Weights of a small mixture-of-experts language model, trained from scratch on English Wikipedia: 18.5M parameters.
Below are experts of layer 7 (counted from 0) of a mixture-of-experts language model. Rows are named router (the router's row for the expert), gate (a neuron's input weights, with its number), up (a neuron's input weights, with its number), down (a neuron's output weights, with its number) and show model dimensions 0-127. Each number is 500 + 25 x the weight over its row's rms, rounded and kept within 0 to 999. Numbers have three digits each.
After each expert's rows: a language model's description of what the expert responds to; "gets" lists some tokens that make up at least twice as much of what it gets as of all text. This comes from a sample of Wikipedia text that the model never trained on. Tokens count by the router's weight.

# expert 54
router:500539518507522488467506525514509479530504515492439478539473505493472512531530489462516499493539507463488467466482516472523489492469525484500505505513521525475515479487490500490532518507476524541560514523508525489440478465489522567492488472501510459528500502459499492473464537488486520531511481483484479505441450500511492509489463489468476493431492520483493459495492495488503512540493
gate0:567517516471497489492476493513509519507509543459471496440528485524518489468494506488486501465505494464488461480482449508534521446531501481513495450559491519512477460483504511484497500510475480481508453553514524508509523478513480477513481533521488481489508435464484490521539494482502493527472523506476469511498442474501507517549468508503482516499480461483513485498490476542504483489501
up0:537463477495505471490494507487480529476503516476457493496469523518503509511526523430500522483519527514520469513519485468540507485511487456514509502501558483525493510504509527526479477521507516505528493540523514477493518511504520498515516492502536498465554514469460482487526481515474487517477478521521507530509481439512511504499515515468475539532528529567489506539505484587499492460520
down0:496484533485518506503509460535471476525501489485519455523497409519470511547530491481485510543565478499451491487535490502500547506509522492486499516502510484515473478534523473497528530509475478518540503519546536515468486496512509491510504499503552509505474524470498479539492488496475482473520484478495522488532464498503499501472509518519528550489472494525465512496490438507518535463501
Description: Plural and past-tense endings such as s, ed, ing, ents, ions, plus past participles like made, won, used: gap|s, attempt|ed, collect|ions.
gets: "ed", "s", "ing", "es", "ers", "ated"

# expert 30
router:502493528527510539495499536525481474490475544540508499539486478522511483515496483529550511537510519536498499533497507515561477504479547510507463543498526488511502506498507457538504455452514463551492533500498509512513450444473487531492457524533527487471483534494499507476508527511515525502477468467528494482484486525507521531518491485509449454446494502480513509503499493513528513508500
gate0:486498466539526510505512506481540495479504544503476484544509507503512523517471479533530494557510509515501497481485507507476498533490472466489514531524499486541510457458496523480463487483534482462485562446485484518518520451502484467512506513501512458499508506484510474514551534517581513528524473462520503480505517493526472469488506459494480482506480522485526506534482494534491513547511
up0:519494473536489507491502516510508496491455477475550485508492499478499476519454541528474506515518509480512454531500534477481493510503471497507518510508495519508535487470511530454500469516508489486504514516516479453552507519528456491533479509467475530494539517455485476489507502528516568528461517526521506477476521501467525488450474551522460463505552460497510525502517493487483483461476
down0:523486489559480507534498520524475529457537525504524510552527508525541513471454536533500508493463493491508478526490493466483506474505505497476543555484488537481487470519505521583515510521495509511513494502497518472506546508485512526512497500478501524528462537475526512520510490511484516516528515501494476493555513471478475492480480426509458515518475513494496541505488498473523531515504
Description: Middle or ending pieces that continue a short word start, such as -ing, -ow, -ed, -are: aw|are, f|ight|ing, unaw|are, S|ov|a.
gets: "ing", "ow", "ed", "ion", "ig", "ov"

# expert 1
router:475494500497513480467479500468536504482525480514465497537497486548481513551509472501495506524454483525492494472508497525461528511490492516464520504494465523510498472515469438496486550513512475503461529508466511513493507524515555546490507515455496508537509530535496527503485492439480515497474481458528512544531570452485494503522521499503518460522473484515516482480517503521504490486475
gate1:515534490510504471509507545451514538528487497473475493546527494502447475522537462468512518529489518515500528501487504508513482510497503516501501484528495530498488479473475498497560509491508488495498545536489507479552462510526504535513510509476504514475487547506440521462488483505453507512505501461539530509503531457514529468525510496459512438536478515481510492521541503503514500560487
up1:513507518473544506498477488500508478570514516523485521519498513516492493458473505534503489507546512503500550490491506480486492471492469461506487535465500503463493486501505494509461500481530500508497522490524527480452533514534480520500476513470558535577494525511485508489499530516486561507534537509502461519513497501500509481552509487520504497490443514464570506501503489458512505496464
down1:499536469516508454507461490472500495476468530501476501540510491471519497514496492540482492513506471491511544510483513478559504478513542506503551489506507468501470471469485451497553511505481455478507520498512482451512539482506522504443505504496499507484469497468464519482470471547537510464524483490507508486542512447499483465481533464458494459531539517520511529513490485480488501521508
Description: Digits and number pieces in dates, years, times and table cells, such as 15 January, 8:00 pm, 189 in 1896.
gets: "6", "8", "7", "9", "1", "5"

# expert 51
router:544498476485520497485518528536472530507512509527534489466507550529505525509507551538534503483550487531529500510499458475476491542543464507493486530512471500491491517501541549536508496520509468486544467533502546540543458519532532526491476534502470482494499467479517474493510494509473525495496515518517539478527492487484475494511485503521500477543506479533496451512540509480482488507468
gate0:543506479473475494459482529472507544466500521502536494539522550547519483482504480460447463534488490478505500544498502508498505484493475502542505540465469491523505498453508451524499547521512482485509518513506460483481501534499532517531503515500492518454445473462484550513498521520516520505490488550483476481501455477505515489479486507528494478509474485540514462474508491480512484513476
up0:506497536508508524537534514480496519556469450486524528493518496507462472448510508513521477468507489533515505506482475493539467483507509509432508471508518479490497494550478540509506493503498506519502496508476508516504462485538476492487514507509529469539531541506494484507524481510510476507501504453537490458464554501484498536511553466491497494516531520503492540465473522466532545534462
down0:511492482491479466497487509517533520462488516442495489490469494476530487497485478498489548494499500467485504528545509484521528502477511474498524508524550534489463535508565479540520517493497541511537521496541477490511530532544480465471500511508532473496500484510478466473496533460525435493485531480512482485499474465554541498504510525538538491502504506520505509488566509499514490500513
Description: Pipe separators between cells in Wikipedia tables, mostly after numbers or headers such as Candidate, plus semicolons, colons and dashes.
gets: " |", ";", ":", " –", " the", " /"

# expert 17
router:497482491468510490521546520476489473491523535498545475504520501477515473521452511498487481463516511513557478532500521465515482539551465529544519467484514549470507518491528529488480482518542472521545467493466513550489458529505491529507492519510436510493464503532478490515501498478530480540522478511501492523497513483504513479490497500475487476538532494496477524478532501543531525494468
gate0:506489480513460502496563503532512491546488514475503496533459545466463524504485483485497499465492508476458499460522530501503515526486565521480494469458518469488477522479515490515469483490489529505503451543474510469505510503528492504526497468452471517522518499510459500488473515499514477492494517478526521515507539498520544511460452502448483524502501487489524527506495477474480442544499
up0:517464440507514512510500514489495552513513513490517452487524517466501542490482532482492532469498461527485493515496532499553530529519525479458508555514500473513488516492550527530508498515452507479506475491492501518491505540511498515490508476480453522480518495473505544461519476479509489459535516473469495509513534458551503504527461502497487556516530505496520518485531451468506495501522
down0:476501503491477496538511510503488511506508507524484563535499518533497497454536486473495516491458510530531518480485506489493489476482513512462500487474508526485483446503493431486516528483490534494475525469516456522509502446474474463473473479502486485507513536491489555527497471457487491544478538505459490515547526510473517472508520484514470512470477538495531514510473515506554476466518
Description: Pipes between cells in sports and election tables, spaces before vote counts, and letters such as r inside surnames, like Linebrink, Vandenbroucke.
gets: " |", "r", ";", "l", "0", " Gr"